Below are experts of layer 8 (counted from 0) of a mixture-of-experts language model. Rows are named gate (a neuron's input weights, with its number), up (a neuron's input weights, with its number), down (a neuron's output weights, with its number) and show model dimensions 192-287. Each number is 128 + 24 x the weight over its row's rms, rounded and kept within 0 to 255. Numbers have three digits each.
Before each expert's rows: a language model's description of what the expert responds to; "raises" lists some tokens whose logits its average output raises strongly, later layers aside. This comes from a sample of Wikipedia text that the model never trained on.

# expert 63
What it handles: Table pipes, headers and numbers in results tables, such as Win, Votes, No., plus auxiliary had, has, have before been.
raises: ".", ",", " |", " and", " –", " ("
gate0:121161119157122127101131104118150140169146105082106115128123131134146129204086169135161153102153099151091090132124060125161134103137099137136139116076131114119153137148134104160125126114112100127145133076146123125144122119123128124136170098143188092137172148076152132141125105125141154117
up0:131121123090122159134143146130148141124086127176134147107109097118114143024177118093108120175130130111142156125128136154129114122102169153100128132132114129155103110137135132127128132147134149109108153162097132128131147098125124094125129141102075161147104134146081125117113139205109131076
down0:117114146122152096141126137122118144106151105110148134104138155092098168093128125103134141142127123100168162119112126133127135120122183068149153108106107148084113155130153118162133126112129092150130147137091144107035093138093099141139096132116136150175149133124167105165140095106119147158
gate1:138120156071137142151140185091134093158138131120147144112149119131182118076150128088085136127127137121110095136132124132095159123129118146118138169132121125144140115131123142100158134145113125143081146129080117096104119133099168107126101147127166131125121147119135146142166123092151131161
up1:117113080186125114157167109154165134081124122111069116122100138134113167107122118136137146112118152113111124091156112108120131161111144070138116115139142155140088139204110123114120153112149112148135091136177094157149131113127101125146150121124111113155109103150116125193151101093125061119
down1:126134109162119111105152106145154078148129109118115129110155147118099107150128122112126082145168153083146086134144099170127151124117098131132133118122074159115121073139152155150179156129109153135088134133104088132109129100128145124088125131131180082152173117145104157151127138118118139107

# expert 21
What it handles: Final pieces of surnames and place names, often in tables and credits, such as -ley, -berg, -bury, Jones, Hussain.
raises: ",", " and", " [", " &", " (", "."
gate0:163106110145097149130154152137147080132126134126076138156112104158121153127165087133136083105159145118137120155146149113124156111126105132135150109137090127130107140124125141101128151127117148125182122151149164134159152132164180115134136141142104140113104102141137100105171153121124131108
up0:113086153101129124107128120144127152105142093153082105142117080089157132136142160133144099157164108137112124095117142129073126086108108103116114131101136139150052149099114137121133119097131109157140106112154140124074128118141122125140114099102140088108125137143116083127107147130137121159
down0:144128124134108122138111125124095136140109121137197136125171129140128135079114119143114168110099104115099163142127130111100144132148148159143157124142157144079156132168133117166156113140156114098119151135148071115210085119133126149127105193143135136104164134102124182114118141112151150149
gate1:128124126125115145168121096072132127115158122109108099131128091135073147158122110146098103085139144147127103109157088106133099112121126145119145150126082120096148151150110120135091138159094189092168139101101169130122134125095129130133127135114127155139137185116115108127105125166131123097
up1:124132117139144103169113107111130157119164121127135123112103132148102130125153138110124127110108126144094101164102079122103134099159172164085103126118135137100190113159179163150113100148122150094085171129124111126137145158113128135118106131132113130155155153144139107121140129162150147104
down1:119123138154141100182125121099110133147089110087163131128163146203131195138107142087158138109132082123161115118107147112107122140155125136131124105115136090133130136104115119138168068133134136093128121141092122143164108113087103128118141103114149066138111090124110111131136141114125128135

# expert 34
What it handles: Minute and second marks in coordinates (′, °, ″) and past participles after was or hyphens, such as based, born, built, given.
raises: " in", ",", ".", ":", " and", " at"
gate0:120153106118171122120099112109147097146085149118114147114159134091106117133094128132159125089132141144161103122139079114133127102165111138108111126141162144112139083114113129148164125183130151100101152096139109119119132088159128166146120131121099107086109196141111103161098109158099141132
up0:148162125139072131113160134157114119105153082128105121105090134136184128117105129148123140142102148136108156139115176108146082171126146146155117136134109093169116098113116151087152136115115150124165132158147119119150179117114146141113123117186133163107153112095122122097182130136109158085
down0:137144149117173135134100136169181147129150117129158117100102135110122098138118131153119115147150119129162191132155172147164131069139153119143131127100108111146129095126089128122084130066107081115115166127119104123039091163131132159157120134130138140131144137142139140154151163115092128093
gate1:132142112127140125137137159125135120136132092122128124135143138122132142157139098138150169121106105097113126106152158136105145145115178093147102137125117095144153141129123140141127148132148155152111143161128121158114106119149115131166118092131098082131135118126083200196103103129152137142
up1:158153120127178110104144139143164094140146094137110111135113165139120131185130105162151124116149100107094119097160125141104116116124155126116076126156160071127158122153122126163163134131135170171095129152116122147128118101123132117190106079161096084135112098108094166193069110115125150153
down1:109097133161139137143125158123102153125123135104130106122150126207112120089122117064117153113097099141132099169139106119110099144139146122152130061143103177134166130151106139167113106150177123110125115109114122146150145102192123132146154141168144099114139122129080095157131117087122108128

# expert 7
What it handles: Capitalized first pieces of non-English names and words, often in tables, like Sh, San, Esp in Espírito, Pu in Puigcerdà.
raises: " (", ",", "\n"
gate0:094125144127129144135122117153167131144139112111145140066123092137120118120153134152132138111155129118115113138118111123069120126106154159116133129068129109125113116123164104142127099127115126151173107152125089170104068136099083114141148125113135153145118135128137099118121130119132136138
up0:122147129155119121114129108106128150128148111168099121142145132109159131140108125103098113122130126120089087121121146162127133141124096085111129103136107114164067096139142133149149153140164131146133123181136115112100136098130127116115163117133128101101154135133133114124164124131109122126
down0:118140122193119096111119115131152136115135145142104117100140125154108136154095108099176158137131139136097134103119136114175120173094086137142145140129135114135094115181145158145124113179155168124145115093158150124116184102149122130128163113077097139139140112102131147150114120119140103124
gate1:140161083145130123157203076144123100134175140108115109176104142131107134121138153113144159126136100103175108119102120181147100127093134141165097151123117143091134115102141142130131164102165127097139150153174115139143192102117115122131137115126085127154114123116061131117151122127137161162
up1:109107125139130135116115143118089151122126100108126128096157139159143133083107120127135123160121128119147134151189131171155141138172136152153105086162125119092094129091124141136143114149137149146127141113112115120134101153080094095128109122159104130131118142148108134133130126148117129131
down1:123136133084150149111148122124151142167140137116147133147128115145113123158098114134134125117151147112133120102066128125155121090143071098149079127128128143109128125131132106142128160123130094128103124168138113126081153062090124116115145127129147162134131140150153139078106115135137147073

# expert 16
What it handles: Country and place names and their parts, especially United States, U.S., York, Germany, Japan, and nationality adjectives like Japanese.
raises: ",", "-", "\n", " and", " |", "is"
gate0:114109075157147089133087133133125159099128122126061118124067124140149171181148090111126083138129093118162143158118108146096136132097134127119179093150144154129115098132126121114136156141112127139154148120110131107135160128169129136143131110136173128141113137115141081172120129150110158134
up0:141134104111132142082158149131098097148137200133090108130120149114137150140143132161155093112148135134132123132107119153085114129114149154115131067169148141152116127129102107148165116146112126136119134133121111089128162098133138140116125140132151103177134118158133098102097130118136116127
down0:112124113088131107098142106147132144091142091111100148125107119156107107133163130089163158131126154174162096078150132131174153090087156114174133098100135155120144100105172120168082147139139158123135133168134136125143148088174113120151113109089176141134118108096142143101173117133124163114
gate1:125145160153139098147100132099113147137161089148132127125129127104134100138128145191181088099155099110119106154126120136126119078161142149075076099110114160144138152116141101110126121096074136145141111139132109152135160144143134174124135108154189124145167144131145099134117116119104175123
up1:093106154107130128114134138152100119151126133147150144124142132162115086094164146147126108181125138134094118148120096170120126126146142156110093079124114140186105146176147125164125138102138115105169133154119143163107125142112125182113126123120178105137138140102137134124076150150098177129
down1:099124130117095084123117134130129111126084146114109144089125089172103141113127090126154148096148163105091140146158104092177120149086129126161136139147120136109127099150134086135123118169106124088104139102134141153115165162130118175139114105120140131124168114140106178168119150092098111145

# expert 53
What it handles: The word such in such as lists, plus first pieces of words or names after the or quotes, like Super, medical, film.
raises: " as", " and", " for", " in", " \"", "-"
gate0:133099106134124125087126131176126133125134109160073158107116106146143149125104122123131173159141092140129144152124161107116131118134189135150109107125103120145153144160110076109151165100144128102127090142163124137139121116123085085123111090123136123123127149183165116143191127092164120174
up0:129154112126147130150137131095122124132115145103179071191090103091129148095135137129126098114143166117108144154110083148107105141133135104158115123106141131137121108111134133128133107117125145174127170147128146092101132094136184146124139142113106166134137140097085111172084090142107113102
down0:133146155159146126152117143154150085115074172115118131083116141114106150114106148161118100105117133106108143115100149119128078099164136127109143127124176103161146145111084137109138119113123095124141090119124108108106141180107107120128146144140132126112093117131126075109071103125140138145
gate1:085112116108157117110105154099144117143142104104132097123159100133117137116107065146160114136136147133136112117098124104122117108115137157078102106143123136110108097131152147106157123135079160106103116085101136148125139130171141124122132152171112097120125121138161107119139116152129075117
up1:137147130129075125116152087131065105153105125119140165107123144143120172105114150149108135142089111113116146106168128158131103116138128149122106152137133094137179139126128121121129150132202155109077115136134117139119114134112131090149083139149141110125092165122150097154112154132111137102
down1:092117141146151137136157126091089134087064118148112131121135095091153099141175133147125136150150084139104113114133148111169133137123093130141116130155116164095180154123105115116145105148140126063097109140143132128120120106118128095168083120140088118142107143093124099114144137139121143136

# expert 42
What it handles: Word pieces inside words and names, such as ry, ly, aya, plus nationality and group words like English, French, Women, century.
raises: ",", " and", " on", "-", ".", " in"
gate0:189140097111111135158111165127108135163140172159078131125128127131119117143147108117120145113115098120112167104152201138106134104106204176127099127146085151150113125098128100102113121101086116136150132091137106158108068130143117114105108103103129115119136132120106137116121140150106146132
up0:141074108123178096116129144112105122121169099124109125103159086123107141104105166104128123118115129115127064118113130110120127132142111163147105145096151097091142150112104134126126111139140135128089136163142112099126122116099144114108099122076118134075122149102104143115134129137124161117
down0:128132117105159088155124081163160126122130122100136112140138110151130161119152092146147131173141156101095130144173087135129102103097116136138169115124170166136152130169126149170126113134142135130124144167165113129083126126131145120114136106113107103130130127099148166142098127121146121114
gate1:176109173119112114105131131162109104131150110096173135138121141111133120153131165116128102134126153159113125100074112129192128139169130109102125118126118099114095117137136143117125103108113161130107102163138137136121159078145098153137170104142170142129124073111124129152132138129130081095
up1:106132050113149076127155119110121101121146139158124131111114130105145123089113130135125080144113137099138135127119161120097118138104116163147131123160138107119172138089136105160110107170117129116146163147093088129124134146091191128118091168135177143120104139124141116105099129165095135146
down1:115181092092129110075119138129145105126164137121100079141125107091122147153126135108132123133146148150109107134164127134120136091096141166162139122095114126119168090119116106108138150141152126123157096107133133131033096136141159077114129119149142102114087108136112165103130132132123156135

# expert 23
What it handles: Modal and auxiliary verbs like would, may, could, never, plus the N after latitude in Coordinates lines and table pipes.
raises: " the", " be", " have"
gate0:093115140126116137157101117134129124108108139098125102144144113128086151162105130143072096117137130139096156127098103164133095107146097187147151168143132128124136130136124127110138164131147152125129066120097124107149140177103158116147134128158094132089094117163160136142101154115100131124
up0:089094145109120145172135086107136142103107123114135098132113128122100134148108119163087114140111138111091157125087114155115091128142111163102151168111130137106130152131139117088138175128121166112107091111106123131149126185095125112129149116141109138076086098173150119130118151126108126135
down0:132113177126108080158192147148148078134146138102140071112140112105138172154181116126155101125177099169101119141168183100108150139121143149116110106134150131109174097138139115179132094151136128125136156169138136115153095118150108074159129153117145112123123132112102125073122142129170136094
gate1:154118158132150119101167125119202122138191114174129124173105123123125107112114111108174110137101121163136127086117113085123060107101141077119138101150115108095124126163130122143149103130148104116121121098090130116125143133128142143144092171148139139126078105085113144119141141152093134115
up1:136101099150112100114169152176166152154116130144176106166136127127120155155111125164135124149095116097063108151130091071110096117123144116171077160150105175118154115160158104165125098143162115171146149126177110130149130149109145170129080119155081120128130113150156129128150124161110111096
down1:117131069129133088150161127113164121124182124157102072144088129133110102121192126175123120117138086158165112148126149136145112142122177093132065146149130121147134110144122087112116133110143167157111086135126114104104138126143171154116126152121106107110120144103142139144134082116092155121